config = dict(
    n_layer=12,
    d_model=448,
    n_experts=12,
    experts_per_token=1,
    d_expert=896,
    d_shared_expert=0,
    activation='polyrelu',
    moe_layers=[1, 2, 3, 4, 5, 6, 7, 8, 9, 10, 11],
    router_score='softmax',
    normalize_top_k=False,
    routed_scale=3.46,
    balance_loss=0.00479,
    balance_bias=False,
    router_z_loss=0.001,
    router_noise=0.05,
    init_std_router=0.0189,
    lr_router=0.000556,
    vocab_size=8192,
    norm='rmsnorm',
    norm_eps=1e-06,
    tie_embeddings=False,
    optimizer='soap_variant',
    lr=0.00306,
    beta1=0.95,
    beta2=0.99,
    batch_tokens=131072,
    seq_len=512,
    train_tokens=532400000,
    steps=4062,
    dataset='wikipedia_en',
)
Below are experts of layer 7 (counted from 0) of a mixture-of-experts language model. Rows are named router (the router's row for the expert), down (a neuron's output weights, with its number) and show model dimensions 112-223. Each number is 128 + 24 x the weight over its row's rms, rounded and kept within 0 to 255. Numbers have three digits each.
Before each expert's rows: "comes before" lists some tokens at least twice as common just after its tokens as in all text. This comes from a sample of Wikipedia text that the model never trained on. Tokens count by the router's weight.

# expert 2
comes before: " |", ")", " (", ";", "–", "),"
router:131099135108121187119160100160134098167132117134118150131086145133133126101136107113149164133105160125123077160112078123119152145175159128131116077158140146167151118144117188125115151098137129141107101088155124113091112134073132140150133123079130116122105147147128118088156111164131153104123119113122089129099102099135109148146157109113
down0:138129127104102159112164118135123137122098149087123160175100121133114114145164152100107126203125135168131105146148083106086121160188119139105105106140150140134116154131124141096100164110124099131117136105101156146143147137158144111148103114128105158098108112132103142128127110106124149150122107129078142142148141133113079099135127147093
down1:147120114131139141100171125107136140118157081139143105097119132122150131147147110136117100157128125130171145116149140111153143094170116119121149128149125117102137082139134137108112130119119175127151137131118192130101105177143168091172119105116132154143115145143132101145086139134100120150142124114116140103105105136127133125176108140109
down2:189119119141118105146106108200109132134119157134130128104128098135126083094187125116124123131068160082124163098156127133155192100110138068117109141109099119117130145147103132146126118073109098104111159108157128091107110098117109171127120144108130142131079167156132104123135134129076102123122130141130079142133111134084151100116084123125
down3:143147103124123151111127125164142149159097091151099113141138135122127151135111132125126118107103099132151079103092172138102117118119124176115134112101130145101092116127081130126135163093129108108160145083134082130125075123126105151087123134133140077142135096175137096164163188180127090141116133103133137122116103143086155107158138165140
down4:112137114123074081130138123124133117116145169095122135151120147168115108159185179095122157139136134134141117132131122170129147149139139105109131090146136123143145147134117125132084082092114089127073129139156123130063143119122121121140108129115182116161127137123163159138106184136154142104158100103127067098127150167143067122188156095135
down5:130127103169204140118110137138154119100085113146115140128152128122121110109125133130130104154121136136120137188121143178138140071116133121134155169121107109150129124169134121139102153137144096157118117113143121104116151139147128124135104167125105140132160122115082136117128142127111148127096123087106129146101109153105140178155168123139
down6:167127114131151146125176117156150107108158105115121182076117131117155094153159129140132109161143092119112137186138092123110154121127111119161110104095115120119113108171170140120143170097128136142108148144151138127135162142116137141145123149150169136104117133119142113128115071088143175175149140103123158114163139104103122090140145089189
down7:089115078129137106143085144164136166106136161114134104126122123105162132113107103124109086105145190095095107139134131144144095173113152118115147154129138134150097135122131095106132125126138095089145176144150099106112099156130130110150081165140120123132128122112110137142143135110120157124091165085084117171139122119130123104130120129132
down8:142147131123114168158132110134125109129112176150149122132127158135149119109168101126137158109150082089111131099144142142120147113119091144162122149143146127125147078084103132174157105125127154127124103129115126150133123116132105113120103152094097114168108158140159131093133166144064123169195119101154121131109131106156112147151086171104
down9:086113179122130122120126140138146128098120080161117155175082085140109129116135124089125117141156114151136138148109091111117130123165135128133111117166120114134092120133110152111163143153149130148160100104098141131140133122132143145124110131149117161098114162108151141141180163078084113116150119141178128096134124089088146157123152142145
down10:115138151115106130128103147140150147107133131135121111111087078120134129137116126149136153110144087080133112136153101094148142089116118142152099102156152088097114149118103134094134124150156111101104079163174107144127139144160118114151089089121141186157160116171158111101092112082159087124131081106099155101124119147100100103154094128104
down11:119150077148125134134139147114108174118096111129108152090127143146092104123098119128129120114142096178168120141088135141067117132118138092098106084120122085179165147133127098157135129101084132113112106171085115106126120103137117125140140132099142087102145129126091111106144111153182134121152097117127097135097120121149127144145158091096
down12:124135153100111119123137099175181093126101105143118143121110156100141123155134095133109146182091145147118112140093149111122134073095147110133107159199108116111166146130099100118138154089101145111128122095107134146114101145105150118097142098103129153098128100109104149098139172133151083132126099111116119188109154163121147104103176110141
down13:115100119133110136171145120095128158103152151129093159113137128167126135128133106177150142121141166114131151122122144129114084085139138156121144127126164125172106134137104125127115147134095122135180110126139121085117172101124116088163138117134134180150128099140119125151149161117131108150143144175171176107125131154091120142139155140113
down14:137131159124161154151158117088153136118084101139158145137123114115129130145109096139132130136122124134128146099158159102095104125136160098139110130172143136166115149131110132116104149106141159132112113135143116160144081087125110158104103104142108143110122146103152179093104143108143170129141136114146098146146111135122128129094143141127
down15:101110128100121100177129106091145123123140095130125130120155144152126088115105121109162061134132126155134072090148115094116153158091123139166098112157102118081134171087124176115152132118150118148167095109125146109117144135142111101156092147150167115104119110110112147146130161096119121118114087129106107126150157085100122149101137089145
down16:118130128124164109056124141113103120114104094120113132134117152106114171145127142152135108142143122121151155139102129141145117107116164099121123139136152092172156083153121125111087118099132155136124123120115118108136167147168113118126121176119109134133108118106115131174141119129095206123100087109090163105114071147157129139126193110146
down17:139099088180118153180117077127118098154093133146099133118109128104148135140079121149165132113150135119132160135137141148132131108115130176159135113141118115134153139109112152135150121097111106139111114148116163173120156151106133120163117148173110114113121125124166150134143115144116143109115144104151083103107116141156114162108160145137

# expert 0
comes before: ":", " |", "s", " of", ")", " ("
router:122133121128102159110087080144121096115121177138154109123125099133146095100129079111103140150128093133100108110110096194086123129153167161126096097171102115156127144143131180085118158132132109111093134120125140134123127188094161090173094138122138137126122138185143159126130124171116143140126099095136160147133155113135125109160150105144
down0:135128155153133108104153110120106149120127163128107127157095123131089124122077102106116110115137134105159123128109113113135139086131101121130119100138174119159123091111121127131110145121142101169129129055139113149112117121152103164095133194102131133130121110154148151103130177119144096124159135131150143163158145134126119166086152192097
down1:148114147132159073182128136124116159125156112108131126136131107074090145111113110186116104113141111138104142142117140107070139143117111139098103111155118139122180094106132162114118130160137108162137137158123136095111195141140100145112110098142143149134120078147118085130147143135117161105109154162119144164103121140137109180140140091091
down2:128130094120101115126103129122120095131123162103150112133162140135114103121128170132160142128154107144108131122158155141120083099139157109109163131124174120089157099138120084103134155144142121117125075092091154084113137109115106104141161115131117138165125154115117123103155114089112176156123126095136106154160136147115138133137143136115
down3:167116148151141111108140143121109104180148094135129156124126146128109146140134111091140155161144142130119094129132135105122097128145131155169166113127125147084147141180107090149143142100093117173101152143097153077132131114113147129110118118109113106158154101127111131142113145173104169134123153112135114121144147141147155111089108111118
down4:112124129119142135077156122188120108133145133126164086091068179122083134137124147131146144098112147123107134155139112086149149108097140125114166084109118142130119118124129134126120147104123093125121111084145103160161151100090111151110127160137132150129126116137134148137136140116127159137166105118129130155136153137095147098140127147095
down5:152144171186110135073087137150147158108164149144133161118114131095127093091099154174156070104147121144135125148136171138099131095139132144108093125159106111115121124131136111109140155144129137100147107170117112110145134112096121173142111126115115134115111113118126129145097133129156114105161112092118120157117154153139145145133140128132
down6:139147105173141129080116117066165142117121119108085110126151157113164082152145157147125148074102145117131111142155111134153137155095132131098107129106137126137129137164152124132083126129155099165181122128124143151127143138150153164169150173093115124112124143158139141121107094142135128145118133081091118180094085164136148134111133113135
down7:151138128168119200133164128114175121140134099155110118084146132137139164131127116125131139133099162101102142165136132140153148108127120112125133117097123116113102121149098102112147160141091163192105079088152092125108120140175144113109140147128152133122123133198131124135101086128113147109111083148127170138126170133120100114116169126141
down8:137100119104164121135113178141100120142143141113129136146105111107127129054101125118115162108137129140149137127129174147104149105134143134119147162136076133178138173111106114141130145105142155134087090110138159111119092148124136117133126130106141092114138137126102139114137077180185149134112134115155139104133127071096130123193121082093
down9:129175128175126094112134106147122069112201057122133161104149136115104114143123176125173100079138118128111134081107129085134139122141127129135152152103114134143166149103133117138149092140156115135133155110159140159130138134151126104183166146110126127129120117102167126127130092147147105131082136120130121136120124129090109122130137128137
down10:114174114127136158165167180100145155147168168125171148131128130128116150151117118127130164100104097142144131115149127169129131140118161142115165147143099112113133140136115103118128110111142128100142164134086149135102119165176109127156150085109102123082136093127164155178148134136099158112138152189107174153139065167133148133114164108132
down11:130135148113144179123152131117180146089151119122172148143140121146138208161116117100140122152107140142110156114103129086140098098097153134103134146120160142082127144112101167125110109129109110176143169115112090130143108181137127122147126122087127094160153089153183147122142119127132089099127160126091108115128160146139121115102134129145
down12:127115128115113142127137127142076099155141121166127093138110062124090124073135131111116116131084100084115127107152116157132147073135130176082138137123115129148097127146104164100131152120144131119143131103139119123154047140135153152123097180117073108128130173175170122124103118184150117116137116135103124151136169106138139125114131156169
down13:148168119137133148104114122206055114127132134132113131151130115140118129130108103115159130151194153112172123175135147148167146124134152141119118157161124146168162109139129163107106138156114127113088126153124070130106134120106124126141140113125110114114126121111134147137084157112093131165086141136174191159133104121148127152135139151103
down14:116107104162189159142108135107137142127122171117164153128136114092152161129137113116118119156137137107146113079153114140122157094135144121104112102132122115136164117127169145151106146107130114111134119167114132146178163135116207118098138102151190207098101143089143143107116126110126142102120138136154159098106160149144129171131144138146
down15:133125122153138116140119075126123098080133132141156131121063081155157085114074091159127134093145164138148124121088202154135126110143059184098163139091114153121173132140121126144110108146113124164135118141108132135142131127106117120115112145132139147089093088147114159097123101113086122122106089086155141088127127082147130109137175141131
down16:154126101117131134106102146122142168153088154156145106128118144142124108087133158157135157137114120120163121149148170049072151178095158164101117138122126148092099151151117116110112129099098124148094127146097164126121161113142102116118142120113109128102148130137113100149108171160146104166119129131171117115094119127141103126137143106077
down17:190111090153150133126132112148157120152098113112171162128118102123106116116130152114099115163154159166158135134106146144124092160155132166117116155109140124100119139083113144141117146118150114105149157124118092126158091098137159107122171131131129115150131096153107076147132143128158105095146133113115154149101132180119130134162160121159

# expert 11
comes before: "1", "2", "3", "4", "up", "based"
router:134133116121131148104145123140143139140123106133108173154127137123183132085133066060116123147121152174126112115133118144107112157126135170182105082141141145143145160182171181104135130112151123108152111102127174125140100181102145101118144095126100094128125143130120116128149121160091134088125100152149128138100088101160112147145171123131
down0:166154122086156114157115147102138091153131106091118147160146131132121176119096093124140138176168139122111123145143157110122104127089123119127163141154140113108149107117140132147096137125153176105116099114117138115151116098180154145146123118147143187110114122081143120111124110105154115151099112112135134142132150097115141118106105132141
down1:135156118109127105098088131130104158150164125100092148078113202116131086105119109114091140134130152147154152073109143119106144150127104109154138158109123102168113071093100117088121133109100161118101107129125095129142161117158139113131102100089107150127185105100140116102092147115159123116123096095121126159087145124160116149180133140154
down2:136110151139111117167119077158144111136092083144146153137146129118111081121151164117150104102111133092127136100160157129135154128139129152124140120148108124142129090136097141102099148134109065129207168089135173123121106113163139125153127084140177126144083148106157143154123087126107139073168135172129133145142124154132162098128156138147
down3:100131136094075090119095144111139119107096099103147122084105114110103164112123117126134121133158146137130128063128130154122112135097123114114109094155158133098109151164130136159134137169129120115134142153123104110078077106127126125118132129124149098110126112114103125169105133136149125120168082105139104135051131108140144093157151084133
down4:184134161116133146118107115088104121105146121102129133108148096101130172182136129076137153099130105147152169101109101144146158157149118119100072121159134091124118109092107114125115150130181139089101133138130130119145123157107161144101128167131128153135111112157089133133140171140107110106104114133121134136107147103103173144109123147092
down5:162139123064106140153131103114115133180134123136142156106131108092100122114132134098103177114110066137142127129156157078100119106111116072160123121131142093111149111088174146106075124108138135089158147162138150088131109106188126092126127142130113141145150105103142147152134095133138136151127180127128142104122084111102172180115113118136
down6:146094108125125128138105074069104147105099072150138110115118077154154121162102104120149184141142141131169172135152155146161138112136114125130140152139122127186123145096137083103167103130129154143147086159162081129122112111095093090098134149146156154125092085144168153113085103122167139103095123136157123129118170158137151122145049103135
down7:093160117116122129147064083131125125125105139180107106104151146134095142123173103125122116157126137124152082157098136141104161154134152124134112101130093114125134126112147115131167139140117119159097125115163118138114129108124104123093168160125120093117142124119105119129156126106126142180130155154143133143077116155151111152114150139180
down8:091064126118070181123136160135093138162178160141176134138117142144133111100153184105147167150107136157159113144153109182125097165148129102118135163144119168151189155115127120142133107128149132111105130112166137127128130165112136106103134151086160106125121123146136113147157158114096116147102094101098152134143149168135099097146127087120
down9:119107108130130147133124141167127161145097136097131142161127120111124126126078154089127125094093149133125137112093080154148130089150122140146103213169121131158138138132086167106149108141088149122104152131142087125118133137158133103133122131104152135143114115141080136129101118115168184141121112164141155117088135152119132157127126172117
down10:135145144152125157157093112114140091102128130120119106141141107135172109152173134121169178152161114115137133146128109063090148116114163117050097077110103098124138116098142103105123169120161108107162102138116103106087131126163104082141129114109093126070128138127124121120131130135160125136111140127101121131181145130075120127136095114100
down11:151133141161152191130106110105129104141141192148118086115144111154131166149126102092145125108111128145121133111102143162142156157104093135126189114102124120109127148164107144127116136137134092120106157077150120119125158122143105125102131157112142103116097116093152164137111112163104135099148122145129112125120184103132136138146133168113
down12:145140124160139138121107143097125158115119163156120093110162107126132108136162099118115112127171109124125152107104148108130137108103117148139086152127089120178143113123116119146147117156147155153144110129136131119151082056115104162140067112099111136118099165130158124147120149144091147122112153113131139111109133159156142140135131113171
down13:173114087169118135172093163113110125101113067115138113134173109159167124115110138106132115114107159086149065143102146103139097122131169090141148114063104127160162119140147164150137122114195092121117153101148132119112110091134121160099096140156129122160118110110141150173074141169086109116148100133116133140118129124156143129108121111151
down14:173160139124120133161129091142141084126100042135141095146135138124097126160102142120126146134145140138112118156144091132148097119111140103107130137105143116118134132121119127111143125150154120130145165162114119097108134036136111123079120097148133115148146166117128163121127144127141158116124180188097121136129114149138136065124156132106
down15:142151092154114113149106145134086125118103114122151116139116117149118157103147128116137095172132130103137145126126165128127158123125117147158144130118092118112119138142071107124141152122110143093150106139149141147116155147126119149115163139134144115116095120127124148130122156115101114112110125145126123163100151106101165099097113156146
down16:103081138105082143084144138098154116105135143116119111146104148132165151149117158107130161171138136166155117141159124125121154141122116111113171082135110157146150094101120131133079114124100144179115144142140152131097153121111157123105150107110128118150160145142113150143134144108148141145137092103169090131134119180095139134106135143115
down17:110116139108134154150127086175115104119151149133112134156108139137148052146132077116157151156143105141162105121139166126118118134137151103141107103164094143131140127137106164134110132125124096103134168120131114127173123140156137146153115117142161156179121154122135098132092152126055151147093100157171124116153136169159136144141146130139